Weights of a small mixture-of-experts language model, trained from scratch on English Wikipedia.
Size: vocabulary 6093, 54.4M parameters.
Experts: 6 picks a token, a sigmoid router.
Training: a variant of SOAP for the experts, 7587 steps.
Below are experts of layer 5 (counted from 0) of a mixture-of-experts language model. Rows are named router (the router's row for the expert) and show model dimensions 0-223. Each number is 50 + 12 x the weight over its row's rms, rounded and kept within 0 to 99.
After each expert's rows: a language model's description of what the expert responds to. This comes from a sample of Wikipedia text that the model never trained on.

# expert 8
router:56 52 65 46 63 65 37 43 53 46 53 31 19 61 47 47 50 41 62 46 56 68 61 42 37 47 55 43 63 69 71 65 52 60 60 70 39 50 61 39 58 62 21 37 30 73 45 56 42 56 38 32 46 40 34 65 42 62 47 46 42 54 28 40 68 42 66 47 61 58 65 52 60 53 32 54 40 54 21 56 49 69 62 32 34 51 69 53 53 25 52 34 55 57 61 38 73 69 59 41 38 46 52 58 45 58 62 51 38 58 57 78 51 55 65 41 47 32 37 29 44 65 56 42 53 50 66 55 31 55 57 53 59 58 43 65 37 61 61 71 49 64 44 43 41 34 46 31 47 62 53 62 64 27 41 36 58 47 54 39 53 42 52 44 41 63 44 38 39 53 59 71 64 57 51 42 42 62 40 53 58 61 53 53 47 52 51 17 38 21 34 30 35 28 58 58 46 48 48 37 58 54 45 34 39 57 53 61 37 58 57 57 47 55 42 43 37 15 44 39 51 48 53 53
It responds to: Single capital or lowercase letters and short first pieces starting a word, often after headings or "the"; e.g. E-lements, C-lub, Comp-etition.

# expert 59
router:61 68 60 42 40 60 48 55 35 59 73 59 63 46 64 50 36 69 42 94 35 69 19 36 30 46 20 59 66 58 55 54 42 43 70 70 55 52 57 49 35 78 32 58 51 55 61 54 30 43 59 44 49 53 54 57 28 63 39 46 48 62 42 59 70 42 68 55 52 66 39 43 58 57 54 53 49 67 31 52 63 64 73 51 45 26 58 37 39 36 56 51 57 51 51 62 76 29 19 48 51 54 55 36 47 52 52 46 54 58 41 54 50 60 46 30 40 49 54 28 67 55 36 40 74 54 51 47 42 47 40 49 37 61 32 50 41 53 22 44 67 48 48 31 41 26 44 45 40 53 48 51 74 61 38 53 71 56 42 55 55 49 61 52 45 54 42 64 39 24 64 53 44 50 35 50 35 72 54 64 56 56 54 56 65 49 38 38 40 43 39 51 60 63 51 56 51 53 42 48 40 39 60 67 53 43 54 38 55 57 58 40 39 38 52 49 41 52 52 52 65 36 34 56
It responds to: Content nouns after the, a or an adjective, such as minister, poet, school, album, program, age, development.

# expert 54
router:72 35 65 55 49 69 42 59 48 53 75 77 48 72 67 53 41 43 48 74 30 69 23 60 21 44 61 47 40 35 46 45 48 51 72 35 53 33 60 29 59 78 55 66 44 40 61 57 38 50 45 36 35 63 61 49 42 48 71 59 50 56 45 45 64 57 53 46 50 51 48 45 34 29 70 50 58 60 56 67 50 72 57 61 29 42 69 49 41 46 57 47 38 48 50 58 43 28 50 77 36 47 56 46 55 47 30 47 57 46 33 34 11 54 65 56 57 65 58 43 61 38 56 39 39 52 46 41 48 60 57 53 39 54 31 50 51 40 34 44 43 35 69 49 36 29 61 50 37 59 45 64 69 73 70 62 45 37 54 60 60 44 61 60 49 44 55 63 66 31 56 29 45 54 51 49 47 49 54 51 35 62 63 48 62 58 38 48 53 67 55 56 45 33 40 51 43 29 48 45 47 28 65 38 58 46 47 41 59 71 44 46 60 40 59 61 51 51 36 52 68 49 42 48
It responds to: Head nouns after the, a or his naming people, groups or works, such as team, people, music, album, writer, coaches, Class.

# expert 51
router:58 65 34 53 29 70 45 28 53 22 38 51 31 44 62 38 48 38 54 58 49 70 67 40 20 62 35 35 59 58 86 36 47 41 36 45 60 52 51 35 55 60 34 39 45 56 45 56 48 45 50 68 32 47 47 65 42 66 52 51 52 55 48 41 70 55 34 46 47 52 56 34 69 51 32 56 48 56 36 56 57 59 18 48 42 66 84 48 30 43 59 62 60 36 62 54 63 75 55 23 41 38 60 57 66 72 26 60 50 45 46 55 81 56 46 33 42 38 45 34 59 62 58 61 67 57 67 39 41 49 49 56 46 40 58 62 44 45 44 50 49 50 47 48 49 45 56 49 40 42 41 74 49 28 52 61 47 52 64 40 49 49 52 46 34 52 48 42 64 46 72 58 58 34 59 60 54 56 41 57 56 52 49 54 47 52 53 23 68 34 43 49 51 46 64 46 43 37 58 46 63 34 81 35 34 54 50 68 47 51 70 53 61 60 48 50 66 48 43 25 63 54 52 46
It responds to: The piece right after a word's first capital, mostly names: J-o-ão, J-e-ff, N-e-otoma, Gu-ilders, Par-amount.

# expert 11
router:35 49 47 49 49 51 56 41 40 65 44 62 66 39 79 61 49 58 52 46 44 55 55 45 48 32 54 70 33 57 49 31 41 31 52 50 63 74 47 34 47 32 59 57 54 37 46 59 67 52 53 43 45 40 49 49 65 65 38 37 35 54 35 44 45 46 36 43 58 46 49 84 50 28 65 77 34 51 55 47 54 30 42 48 45 47 60 46 52 64 73 32 57 37 55 57 72 52 53 47 47 35 43 37 46 56 43 49 41 47 54 54 27 64 46 41 45 63 41 50 56 42 53 58 32 37 59 47 44 62 79 57 54 58 56 47 46 50 49 57 55 61 35 63 22 74 66 63 65 50 75 39 53 61 34 47 72 20 48 60 49 46 28 42 54 64 44 44 23 44 67 65 59 46 62 46 47 67 28 42 55 50 51 53 34 78 60 63 44 58 59 44 58 49 49 43 46 53 53 48 56 52 52 57 69 57 48 81 56 67 66 73 53 53 40 31 25 54 33 58 31 54 63 36
It responds to: The verb was/is after it or a subject, table cell pipes, and word pieces carrying a comma, as in atmospheric, or January 16,.

# expert 28
router:54 53 35 38 49 34 43 11 18 41 86 70 65 40 50 54 57 50 53 43 51 55 32 48 47 58 74 39 44 39 53 44 31 39 34 50 65 50 48 52 34 54 71 55 27 62 57 60 59 53 57 52 49 56 21 51 56 31 58 63 60 39 39 59 29 34 63 46 43 64 55 56 38 51 70 54 54 34 46 46 51 54 41 52 49 62 49 51 60 57 48 55 45 65 56 41 57 25 76 43 43 54 57 44 38 43 16 47 77 33 43 51 45 67 62 47 48 51 50 67 52 27 57 56 48 54 55 49 59 58 81 59 37 50 75 36 45 44 57 47 31 61 73 37 62 48 45 77 44 51 43 52 59 57 43 50 42 47 63 42 57 50 39 48 48 48 59 57 38 63 49 63 50 55 53 26 37 51 48 54 39 64 69 56 55 58 42 74 44 45 43 68 54 44 46 56 39 73 62 42 39 63 37 27 53 52 49 51 69 61 65 57 37 29 32 47 49 67 57 57 51 61 54 40
It responds to: Final pieces of words and names, such as -ana, -ara, -ley, -ić, -ars, -oon, often in film cast lists and Indian or Balkan names.

# expert 40
router:28 58 61 47 43 71 42 46 46 30 44 64 27 58 58 41 48 26 46 48 52 53 65 48 34 45 34 38 49 42 53 47 55 33 48 63 48 51 63 46 63 58 13 40 50 63 43 56 56 49 31 66 31 45 48 80 33 73 24 40 45 67 41 53 70 50 49 51 49 48 49 47 58 47 35 58 53 65 32 58 45 58 42 47 32 70 67 58 50 42 63 43 69 66 66 53 70 58 44 36 49 42 54 62 64 52 53 50 49 35 53 61 67 51 50 36 58 56 43 48 50 50 51 44 62 63 66 36 27 36 40 51 53 71 52 51 39 46 80 29 49 64 30 39 19 28 44 45 54 43 39 51 47 47 44 44 35 37 44 49 53 46 62 47 29 57 45 44 37 46 92 33 56 52 38 49 44 51 40 66 59 35 36 51 40 58 55 14 45 38 36 63 58 46 45 75 42 46 59 49 50 36 42 37 49 44 55 56 42 59 74 53 50 66 53 48 56 41 40 42 63 58 52 50
It responds to: Lone capital letters opening names or words, like S, R, L, H, J, as in L-epidoptera, J-ames, plus lowercase starts like citiz-en.

# expert 6
router:50 69 41 39 52 36 35 47 39 51 54 55 66 72 62 47 44 51 42 52 60 47 68 58 43 52 47 63 47 65 57 51 44 53 36 49 40 44 45 48 50 51 47 67 47 47 64 56 44 54 51 40 49 53 19 63 62 49 57 47 60 48 57 47 42 52 48 51 43 41 59 30 33 33 43 58 26 52 47 40 48 20 60 35 59 24 49 43 29 79 67 56 38 54 45 59 47 53 42 37 71 51 51 56 65 40 69 50 44 73 51 48 44 53 63 47 53 33 37 20 36 43 40 50 62 33 53 35 41 50 40 57 51 45 60 64 43 35 45 52 59 69 79 55 57 64 57 66 40 40 69 49 50 37 40 63 48 47 53 42 54 44 34 33 51 41 70 42 69 56 76 56 44 48 48 45 40 24 57 57 25 47 39 56 41 55 54 30 60 41 33 48 72 26 50 27 42 60 57 50 71 37 64 45 53 57 46 50 54 36 46 34 31 43 64 33 15 56 56 52 54 86 68 56
It responds to: Frequent function tokens like the, full stops and table pipes, mostly in sports tables, plus word endings such as s-ay and s-ang.

# expert 27
router:18 47 73 45 69 41 47 47 46 59 57 42 59 59 43 60 35 38 53 60 55 56 38 50 52 52 58 64 45 44 47 43 38 24 61 60 45 52 52 43 48 39 77 52 50 49 45 60 63 49 53 46 48 45 48 48 21 39 41 57 56 52 54 52 47 54 50 46 49 30 53 55 52 20 62 58 46 63 67 51 41 33 59 40 48 31 40 66 50 53 49 55 62 37 24 52 67 41 30 59 33 47 44 48 65 31 36 36 33 28 59 59 45 60 33 55 43 38 56 42 68 39 75 76 72 36 36 64 63 61 78 88 57 65 49 42 55 69 74 39 59 53 61 62 55 73 46 59 57 44 62 43 46 51 59 67 55 54 31 51 26 44 34 63 44 57 46 59 40 46 42 57 52 43 54 41 49 46 59 56 24 52 45 64 54 68 47 46 46 62 46 55 52 48 59 53 53 62 36 58 42 19 47 72 53 40 59 51 68 54 49 42 49 28 43 58 28 63 40 47 26 56 64 53
It responds to: Commas and and joining list items or clauses, often fused to a word end, such as writer, Canada, and, while.

# expert 31
router:67 54 52 28 58 75 52 58 57 39 44 67 45 61 42 57 43 56 53 66 39 58 47 55 40 56 46 47 40 12 39 53 60 44 64 43 49 33 47 38 76 72 43 48 56 55 46 52 42 41 39 77 53 57 61 49 17 43 57 57 59 56 54 67 56 46 56 53 42 55 59 43 47 54 44 50 39 66 64 50 49 65 31 63 75 61 53 54 44 56 51 60 53 31 67 37 38 43 51 51 50 49 62 35 39 39 41 65 70 51 45 32 54 49 43 45 42 47 51 74 61 54 43 57 41 45 54 38 40 63 57 60 34 42 28 36 46 53 46 28 34 33 26 55 45 33 61 37 59 37 54 40 41 64 46 49 58 55 52 55 61 45 60 69 49 22 54 64 38 49 43 43 49 51 39 47 59 52 57 51 62 51 62 33 46 42 55 56 50 51 17 37 47 69 57 70 46 27 57 47 59 42 63 77 25 36 57 83 42 53 33 76 57 56 50 63 68 60 34 56 56 28 32 57
It responds to: Word-final Latinate pieces like ic, ative, ification, ence, ological; e.g. autonom-ic, neg-ative, Scientific classification, preval-ence.

# expert 26
router:61 46 45 41 49 47 54 47 62 59 33 50 59 59 50 57 61 60 60 40 35 56 40 56 36 50 61 64 44 65 43 45 53 58 62 56 55 26 52 45 70 54 60 44 62 51 29 56 66 49 43 63 67 70 61 49 50 50 23 45 62 57 53 66 44 41 35 48 54 41 55 51 51 60 64 52 42 87 58 50 51 73 46 34 64 52 54 54 30 60 41 55 59 47 67 55 42 48 50 50 44 60 46 30 52 28 40 55 60 65 35 68 33 44 40 40 39 56 56 59 47 32 61 38 52 47 17 35 37 65 69 40 39 60 54 74 46 59 32 45 45 31 35 55 36 27 30 59 63 45 78 48 64 51 65 40 38 48 61 51 63 48 60 62 65 42 44 44 56 86 29 47 53 52 24 53 63 50 42 41 71 47 54 58 44 52 63 57 53 44 56 51 44 57 58 74 44 54 44 46 39 66 48 62 66 48 54 47 51 71 47 79 61 68 50 16 56 32 54 49 46 33 67 66
It responds to: Middle or final syllables of words and names, such as ix, ain, ough, ien, often in sports tables; e.g. F-ix-tures, Sp-ain, rival-ry.

# expert 9
router:49 49 33 47 30 38 51 39 46 42 65 47 41 57 40 55 48 45 59 64 49 60 56 44 39 52 57 51 61 58 65 56 50 39 33 74 59 29 53 44 74 69 41 35 42 73 65 58 54 51 50 23 60 62 47 62 58 58 38 55 42 19 37 55 79 38 34 51 35 44 55 63 51 46 38 48 50 41 41 55 64 63 62 57 45 46 76 41 43 30 65 39 32 53 64 60 72 43 61 36 54 43 63 50 52 47 45 23 56 44 53 57 63 43 75 43 78 68 41 39 66 42 47 59 54 54 56 43 18 52 48 71 43 68 48 53 31 40 47 28 36 64 59 41 59 44 43 64 28 71 42 51 81 56 64 46 69 38 46 53 48 51 59 46 46 60 50 51 52 22 61 60 55 60 58 63 54 64 46 66 59 41 76 62 48 62 43 46 53 44 56 49 41 64 45 55 51 54 44 45 43 35 62 50 72 52 51 35 52 47 84 60 45 36 41 40 48 41 27 48 42 50 51 36
It responds to: Capital-letter word pieces right after the first letter of names or words, such as Zal-ahaláp, Tal-isman, Ts-ar, Mal-es, L-ieutenant.

# expert 44
router:70 46 42 43 58 57 50 43 40 32 15 38 46 44 52 51 69 58 65 51 51 41 36 40 22 34 62 20 40 63 46 57 53 29 37 41 45 58 45 61 61 57 39 28 57 35 52 53 70 50 44 48 57 50 77 61 62 49 36 69 58 54 74 74 63 61 31 34 34 36 54 47 49 62 57 38 49 49 29 60 49 80 45 73 69 62 27 51 45 66 32 46 61 53 50 41 53 55 51 58 44 46 57 43 67 35 59 41 66 35 37 50 56 50 42 84 60 54 51 61 62 53 42 45 50 51 37 37 36 40 49 58 29 58 40 50 35 38 38 32 23 52 55 49 19 33 59 55 62 23 38 45 56 64 62 40 56 49 37 56 56 52 65 57 57 27 61 56 48 57 32 27 55 41 57 46 50 57 44 50 35 53 35 51 42 41 53 74 66 41 54 49 37 67 38 58 50 52 53 50 47 61 54 47 49 59 52 53 51 64 59 53 51 62 58 44 62 68 51 47 73 49 52 44
It responds to: Short consonant-vowel pieces inside words after an initial letter, such as uk, ag, ad, ug, ri; e.g. E-uk-aryota, Re-ad-ing.

# expert 34
router:48 49 54 31 65 41 49 44 44 50 80 71 75 63 41 60 42 59 57 45 39 64 33 61 42 62 51 33 42 51 45 47 47 42 57 43 50 62 35 34 52 68 65 54 45 28 60 64 57 44 49 67 32 60 48 48 44 64 44 53 59 34 57 49 49 59 18 55 40 66 44 83 39 31 69 51 56 34 74 53 55 55 48 52 54 59 61 58 49 74 51 55 51 38 59 61 49 36 50 57 50 52 59 39 69 49 44 49 72 41 36 14 52 35 55 51 68 59 59 67 57 46 64 50 20 58 41 48 45 53 45 32 23 58 63 55 47 54 52 54 29 59 58 51 48 43 38 66 47 37 59 45 49 71 70 45 45 50 30 72 40 49 50 53 47 45 33 64 47 42 49 19 55 54 51 55 66 39 42 42 58 33 56 41 65 42 36 54 44 69 35 59 58 47 55 61 40 66 31 43 59 54 40 56 62 32 53 59 70 52 51 65 58 44 61 59 38 66 23 47 73 35 52 48
It responds to: Closing suffixes and punctuation ending words, such as -ases, -ies, -ia, -ina, closing parentheses, plus nouns like species, company, Party.

# expert 52
router:54 58 33 45 39 35 52 35 51 43 50 35 53 55 40 47 49 67 55 51 68 36 47 26 48 70 40 36 53 46 52 40 56 37 50 62 70 44 41 57 64 66 35 53 27 43 55 56 56 53 59 41 47 59 42 59 49 53 51 43 43 68 45 57 59 53 25 43 48 42 69 38 51 55 52 53 49 33 27 41 33 63 37 50 35 69 71 55 32 54 59 41 54 53 46 63 53 69 56 36 49 60 38 38 51 44 38 35 59 62 43 43 74 36 58 63 49 85 69 45 75 45 20 49 49 50 58 24 20 60 48 69 27 58 46 61 47 49 48 15 55 51 69 64 52 38 52 64 41 72 30 53 53 61 37 30 46 44 53 41 48 43 48 47 41 50 70 34 51 55 65 26 50 47 49 46 49 39 64 69 61 34 56 64 46 65 39 60 59 33 38 67 40 48 53 63 44 51 59 43 59 42 42 69 52 56 41 50 40 44 51 40 30 55 38 50 61 29 23 52 36 46 51 32
It responds to: Common first names like John, David, Robert, William, and short lowercase stems such as de, rel, oper, d-eter.

# expert 15
router:35 40 53 58 47 37 48 39 54 72 19 47 66 44 58 61 31 43 51 33 59 77 47 42 66 57 34 75 37 40 46 50 46 60 31 44 33 58 34 58 39 31 67 59 58 42 55 62 40 42 57 52 45 57 44 60 51 34 55 54 52 63 43 58 34 54 63 44 63 37 62 53 51 17 53 58 42 39 66 41 56 35 72 51 55 39 37 53 44 61 44 58 66 49 18 57 46 51 46 39 47 33 35 46 61 45 39 57 48 63 59 48 39 53 51 48 54 39 47 55 51 39 58 71 70 42 55 63 37 56 72 75 71 53 56 35 49 47 50 57 60 57 53 58 35 75 57 61 54 70 73 54 32 33 63 42 46 57 75 56 34 43 30 53 61 63 49 55 35 43 62 53 62 35 55 49 48 45 58 52 57 48 57 59 40 62 52 34 42 66 52 50 47 33 47 23 38 71 26 43 56 46 49 42 40 67 45 61 65 34 64 54 42 30 61 45 28 48 31 55 24 59 64 63
It responds to: Table pipes, semicolons in score tables, sentence-final periods (es., s.), and colons after labels like Subclass or refer to.

# expert 13
router:56 66 55 62 40 46 44 46 32 49 47 38 40 56 41 55 54 25 61 58 21 52 56 59 36 51 63 47 54 70 60 61 43 43 23 53 74 56 28 63 39 74 20 23 30 44 45 53 50 54 54 48 55 37 59 65 49 56 37 36 42 39 53 48 85 68 48 45 32 51 54 49 53 49 55 51 55 49 26 67 59 61 81 45 32 46 53 57 53 61 58 46 59 35 52 52 64 56 39 48 47 50 55 51 66 39 61 48 58 64 47 77 63 49 64 53 66 41 64 34 41 72 60 33 51 46 51 45 43 36 37 57 69 50 48 42 34 35 46 36 44 57 22 58 42 39 45 47 51 47 56 81 65 49 29 38 44 46 47 57 57 50 68 45 64 55 35 50 32 28 41 43 64 47 49 32 46 53 23 66 51 59 62 63 37 23 38 50 39 37 51 56 58 47 43 73 50 65 45 44 56 59 57 40 63 43 57 42 41 64 54 69 44 55 63 68 69 54 52 63 47 48 50 51
It responds to: Word-initial consonant letters, mostly capitals like B, C, M, F, P, and the short piece after them in names; e.g. M-antashe, F-rumkes.

# expert 50
router:22 55 31 51 49 47 53 39 43 71 60 66 46 29 39 62 40 56 59 54 45 39 51 60 32 48 57 39 70 45 45 36 54 51 40 33 72 67 36 29 49 34 38 32 52 33 48 62 65 57 55 46 51 60 35 52 65 55 77 70 59 39 28 42 21 40 59 54 58 54 53 66 45 39 48 52 37 57 56 59 45 53 54 71 61 51 49 31 56 52 42 41 35 40 56 49 32 51 47 49 49 54 64 44 53 42 69 33 56 53 61 52 57 42 45 59 47 62 24 58 43 45 61 45 47 52 46 26 52 32 46 60 34 33 59 42 41 30 59 27 62 50 44 48 47 47 48 51 55 29 58 37 77 43 65 42 58 52 58 56 49 39 29 34 44 69 50 54 60 48 59 58 48 60 60 69 56 31 49 56 29 64 68 29 48 61 53 55 50 51 29 50 38 64 71 74 46 81 40 55 43 38 44 47 51 57 41 38 51 31 55 23 42 20 59 52 41 75 57 50 56 57 59 34
It responds to: Line breaks and running-prose words such as for, also, He, United, after, years like (202, plus inner pieces of personal names.

# expert 21
router:29 77 47 46 64 58 45 39 45 40 53 73 46 53 38 63 55 63 57 39 55 46 31 37 35 50 59 38 63 46 37 57 70 55 45 36 42 62 38 39 48 28 71 61 55 45 46 59 54 39 46 48 44 54 78 52 30 35 34 38 40 50 53 53 35 50 42 51 64 29 41 46 34 69 52 56 56 48 58 36 56 44 55 46 56 39 37 59 48 41 67 36 58 34 38 51 58 41 71 46 58 68 35 44 73 40 36 41 62 41 43 75 38 36 50 50 45 66 74 47 06 42 48 43 45 50 46 46 68 35 38 58 67 28 56 66 43 35 63 57 49 55 59 37 53 66 46 37 68 29 36 41 37 65 43 74 50 36 70 43 51 50 43 41 48 66 51 49 25 65 53 58 58 58 57 55 73 42 59 55 50 42 48 51 51 72 61 66 43 58 65 42 46 37 58 50 43 62 50 48 59 49 42 74 43 52 63 37 50 64 24 38 71 40 44 55 49 51 76 45 49 61 36 48
It responds to: Words ending infobox labels and their colons (District:, Spouses:, Allegiance:, Infraorder), plus the and of in running text.

# expert 17
router:06 43 63 47 66 51 51 45 48 78 32 50 70 79 50 53 27 46 52 47 61 51 48 59 70 48 48 50 29 37 55 33 43 31 45 48 21 50 45 50 64 45 78 61 52 43 42 62 56 47 51 53 42 57 33 49 31 49 50 71 66 36 60 45 57 50 31 48 51 34 49 57 46 06 71 59 35 54 70 55 37 36 48 43 63 34 44 49 58 49 39 49 49 40 39 74 69 48 30 45 47 37 51 41 71 61 28 36 40 53 58 58 49 46 59 51 48 57 70 46 49 57 69 70 60 54 46 55 54 62 57 53 57 50 55 45 50 73 53 37 56 45 63 58 53 61 49 61 64 45 65 40 36 69 45 49 51 55 48 50 22 43 40 63 53 58 54 40 41 45 62 44 59 34 75 53 56 47 51 65 38 65 53 57 56 57 44 45 46 53 45 62 69 50 48 26 44 68 39 49 58 51 40 72 57 36 50 71 68 45 59 77 57 41 50 60 39 63 45 36 40 51 52 46
It responds to: Commas, periods, semicolons and clause openers like which, that, where, as, when that close or begin a clause in running prose.

# expert 63
router:35 63 42 40 69 42 41 42 38 44 54 54 60 47 41 62 50 30 57 41 47 41 33 65 45 40 52 64 45 76 32 48 66 52 32 40 60 65 49 55 49 54 59 53 54 74 44 56 50 51 67 61 75 52 57 52 57 53 66 57 40 72 42 51 35 46 40 46 48 49 51 62 46 43 52 52 50 69 57 50 64 39 53 45 59 47 43 56 45 53 70 63 30 52 47 45 33 43 60 25 52 57 43 53 56 22 20 52 44 44 47 54 46 34 72 61 55 58 37 39 25 41 78 39 59 66 47 44 51 62 80 50 53 44 59 59 43 47 43 41 62 27 58 59 45 58 60 56 71 47 49 60 74 45 38 22 56 43 69 46 59 48 38 45 41 32 45 38 28 59 50 30 54 60 49 63 56 39 40 53 51 70 24 37 44 84 48 61 42 47 51 50 45 29 56 59 43 65 49 45 49 62 33 43 64 44 55 48 48 51 06 23 55 50 57 44 64 42 47 61 45 69 52 45
It responds to: The, only, other, United, both, these before nouns, plus endings like med-ian and Batt-ing in statistics.

# expert 58
router:57 62 70 34 54 47 48 51 53 38 63 46 25 62 35 53 44 48 48 72 47 47 44 29 32 40 28 33 65 65 72 78 44 50 60 57 67 55 68 43 72 53 26 35 41 50 52 54 43 53 55 48 48 48 53 58 46 55 35 65 38 47 45 59 82 77 48 52 62 55 47 75 62 51 24 46 55 67 41 63 60 72 59 63 19 59 50 45 62 38 67 50 51 33 52 49 58 72 37 56 41 36 53 50 68 42 48 36 69 38 50 55 77 51 56 49 48 62 49 36 61 59 50 43 24 50 61 44 21 53 56 45 43 45 50 75 44 55 42 54 43 33 43 46 39 44 55 43 35 38 53 54 81 54 39 39 47 43 36 52 55 46 57 45 60 49 47 59 59 55 60 29 51 39 73 31 56 66 36 46 44 55 40 41 43 42 50 48 55 19 40 57 48 39 56 36 49 46 47 46 50 34 75 28 42 42 53 63 50 71 61 47 61 47 47 67 51 38 50 45 58 54 35 41
It responds to: Capitals or capital pairs starting proper names and words, like D, N, P, Pr, Ph, as in J-aime, F-oiles, NRH-P.

# expert 39
router:55 55 44 59 53 66 49 41 43 71 66 78 50 46 52 58 49 51 46 39 64 57 53 67 38 61 47 57 52 29 39 33 70 55 43 51 18 44 75 50 67 45 55 51 60 35 52 60 42 50 45 40 34 48 47 47 58 58 45 51 61 48 45 53 53 39 33 60 48 43 46 81 55 59 48 52 65 38 52 43 61 47 53 26 52 39 42 46 35 19 45 63 37 51 50 51 43 33 52 48 47 55 84 37 53 56 29 55 48 57 47 16 39 43 43 42 40 52 72 64 41 50 66 44 60 55 62 38 63 70 52 41 34 75 49 64 41 56 30 54 46 40 73 45 27 39 47 50 52 58 43 40 50 68 32 73 51 53 55 41 32 45 75 58 41 38 51 64 50 51 56 68 49 50 40 47 41 36 63 62 57 42 65 50 45 36 39 64 61 54 48 70 40 57 52 64 47 40 48 48 54 46 31 47 29 72 41 50 59 48 59 55 33 59 45 61 13 27 77 48 41 46 34 37
It responds to: Content words usually followed by of/in/by, such as average, used, signed, written, member, plus bachelor pieces and may.

# expert 4
router:31 70 53 33 58 33 48 49 28 56 45 76 64 54 64 55 48 50 52 53 46 51 60 46 42 55 55 84 55 52 47 29 41 32 53 56 54 68 32 75 32 32 99 46 24 35 44 60 53 53 51 61 45 63 34 57 62 48 31 60 46 64 39 54 50 61 23 51 63 60 53 54 67 45 67 52 32 61 45 42 60 52 70 50 72 36 56 63 22 25 54 43 54 49 57 39 44 38 32 49 48 51 41 34 47 67 56 47 57 36 52 42 43 62 44 36 38 62 67 48 63 48 39 47 68 42 29 39 76 43 56 55 50 43 60 46 39 68 39 60 48 68 69 42 45 41 57 60 69 51 67 42 44 75 56 31 47 46 62 46 50 45 37 45 38 61 39 54 51 37 48 57 51 51 50 41 61 48 47 38 55 55 47 46 35 57 57 41 67 52 59 50 68 43 49 69 44 58 53 48 66 61 39 59 67 54 51 37 62 70 56 55 61 62 57 50 56 33 47 63 47 58 68 62
It responds to: Place words such as United, States, North, West, World, plus commas and dashes, and "at" before opponents in sports schedule tables.

# expert 24
router:51 40 59 19 58 47 45 53 42 49 47 46 70 70 52 54 67 51 46 74 38 39 31 55 32 44 48 71 80 49 47 52 51 49 44 41 57 51 35 65 56 53 59 24 46 58 47 57 49 44 44 58 63 36 51 43 51 56 62 48 54 50 52 44 32 54 52 45 43 49 61 70 58 37 51 50 62 43 71 63 57 52 50 52 58 50 41 44 62 54 53 54 49 46 52 31 59 38 46 37 55 54 25 37 40 49 38 53 53 56 65 49 24 64 55 56 61 63 37 40 49 43 36 49 23 44 40 44 38 64 61 40 25 68 55 55 49 48 57 21 38 44 60 50 70 56 68 42 37 46 58 25 38 87 67 58 46 52 43 52 71 32 43 50 20 58 29 58 50 35 30 50 54 36 56 63 55 42 47 29 52 56 59 24 47 35 43 42 62 79 46 58 36 37 56 63 36 45 49 44 38 55 48 51 45 28 56 47 55 56 33 54 44 22 39 63 58 61 38 65 56 24 57 74
It responds to: Closing pieces of words and names, such as -le, -er, -ification, -ies, plus institution words College, City, County, Company.

# expert 25
router:67 45 50 66 52 31 45 59 43 42 45 39 45 45 50 49 52 40 56 50 61 51 59 58 57 38 55 51 43 52 62 39 43 57 50 74 66 40 56 60 56 40 27 38 34 57 37 52 32 40 59 40 58 46 28 57 48 50 47 44 43 59 43 64 61 59 60 50 46 59 50 38 59 62 56 51 53 41 12 38 61 77 40 41 00 47 32 60 48 27 39 41 57 65 34 54 72 72 35 62 56 57 50 55 36 46 51 36 30 40 52 54 47 55 49 52 50 49 38 34 57 47 29 51 54 51 57 38 66 45 20 52 59 49 41 64 42 60 40 47 66 59 60 33 54 33 38 47 49 63 60 29 73 46 43 54 53 45 42 55 49 50 59 52 44 52 88 55 39 37 66 62 49 50 45 56 54 55 43 69 54 51 29 54 46 35 46 56 54 22 46 51 57 44 40 54 49 52 55 50 35 67 34 60 51 57 54 27 36 34 51 32 41 45 15 54 69 30 54 63 68 50 62 54
It responds to: Lowercase word-start fragments after articles or a quote, like d, s, st, h, sh, gen, as in d-oes, h-appens, rest-ore.

# expert 45
router:41 44 71 51 54 48 54 47 34 75 58 74 70 61 57 56 44 54 51 23 24 75 25 51 57 48 70 48 56 34 31 71 44 58 60 58 59 45 43 27 41 43 70 50 61 42 53 66 40 56 53 41 55 49 58 55 54 46 58 44 55 34 57 46 22 31 67 60 46 60 51 39 31 33 72 47 42 56 60 61 65 54 65 48 33 50 44 69 46 60 56 59 50 54 48 67 55 59 39 55 47 68 50 47 29 56 39 43 72 49 40 46 35 32 46 64 42 78 59 66 64 37 47 66 32 57 48 49 54 41 60 52 47 46 51 51 48 50 43 38 27 45 61 63 54 41 57 72 57 46 49 50 62 59 31 50 38 58 32 49 61 46 52 52 58 60 67 66 53 53 38 28 42 51 41 54 81 43 55 40 35 59 67 40 61 71 30 63 47 56 34 61 35 47 59 52 39 79 31 43 59 29 57 33 52 27 49 37 46 57 41 54 64 54 57 50 32 58 42 54 62 31 51 43
It responds to: Final pieces completing nouns such as ship-yard, athlet-es, retire-ment, and nouns like film, game, player, coach.

# expert 41
router:50 45 33 39 36 44 51 53 52 57 70 41 52 38 51 54 47 29 40 56 28 44 58 23 42 56 57 66 67 39 38 67 38 70 41 53 59 50 17 51 48 56 50 43 40 62 44 53 53 53 52 37 68 55 53 65 34 52 35 66 50 27 49 40 45 43 50 57 67 58 41 61 47 62 50 58 67 42 42 63 53 37 63 49 43 59 48 51 39 70 63 50 53 55 48 55 49 44 56 55 44 49 48 39 42 41 49 34 37 41 68 51 66 38 65 51 66 27 51 56 43 45 49 39 48 30 59 26 31 43 68 62 53 48 47 40 36 27 50 36 52 56 58 62 61 33 56 61 45 61 66 72 63 58 46 37 39 42 23 43 52 50 50 54 40 41 33 54 38 48 79 66 62 43 40 61 38 60 29 34 52 44 29 43 50 63 53 69 48 62 38 49 18 28 45 69 49 71 49 51 38 58 49 48 57 12 46 32 62 46 66 50 45 27 68 66 52 68 61 52 63 71 48 58
It responds to: Word-final pieces and suffixes like flower-ing, Eudic-ots, In-sect-a, st-ack, especially in species taxoboxes and sports scores.

# expert 38
router:49 56 46 19 58 46 56 49 44 28 52 52 53 76 46 59 56 71 59 62 39 50 27 21 25 40 64 46 53 53 54 59 35 41 62 52 63 49 47 60 66 72 49 43 21 20 57 60 47 42 43 47 38 63 40 49 36 39 49 71 59 49 56 48 55 66 32 45 36 64 41 60 53 42 67 44 42 40 53 58 55 63 32 76 59 53 58 45 57 50 39 28 54 29 70 43 74 49 50 65 46 36 44 41 61 55 21 48 81 49 48 38 43 53 57 54 50 78 23 50 57 41 30 37 39 53 51 49 40 40 61 44 49 45 44 58 46 61 44 42 37 41 46 36 53 42 65 54 41 34 61 40 57 78 60 52 59 42 38 70 52 45 41 50 33 60 37 67 49 42 43 32 50 48 58 50 62 33 49 55 52 68 43 33 67 55 29 55 39 57 34 61 48 53 55 45 43 64 43 43 49 30 60 49 57 30 46 70 60 55 56 55 66 44 42 40 51 60 38 55 76 44 55 64
It responds to: Endings of proper names, places and Latin taxa, such as University, York, City, -ina, Coleopter-a, Gre-ville-a, in lists and taxoboxes.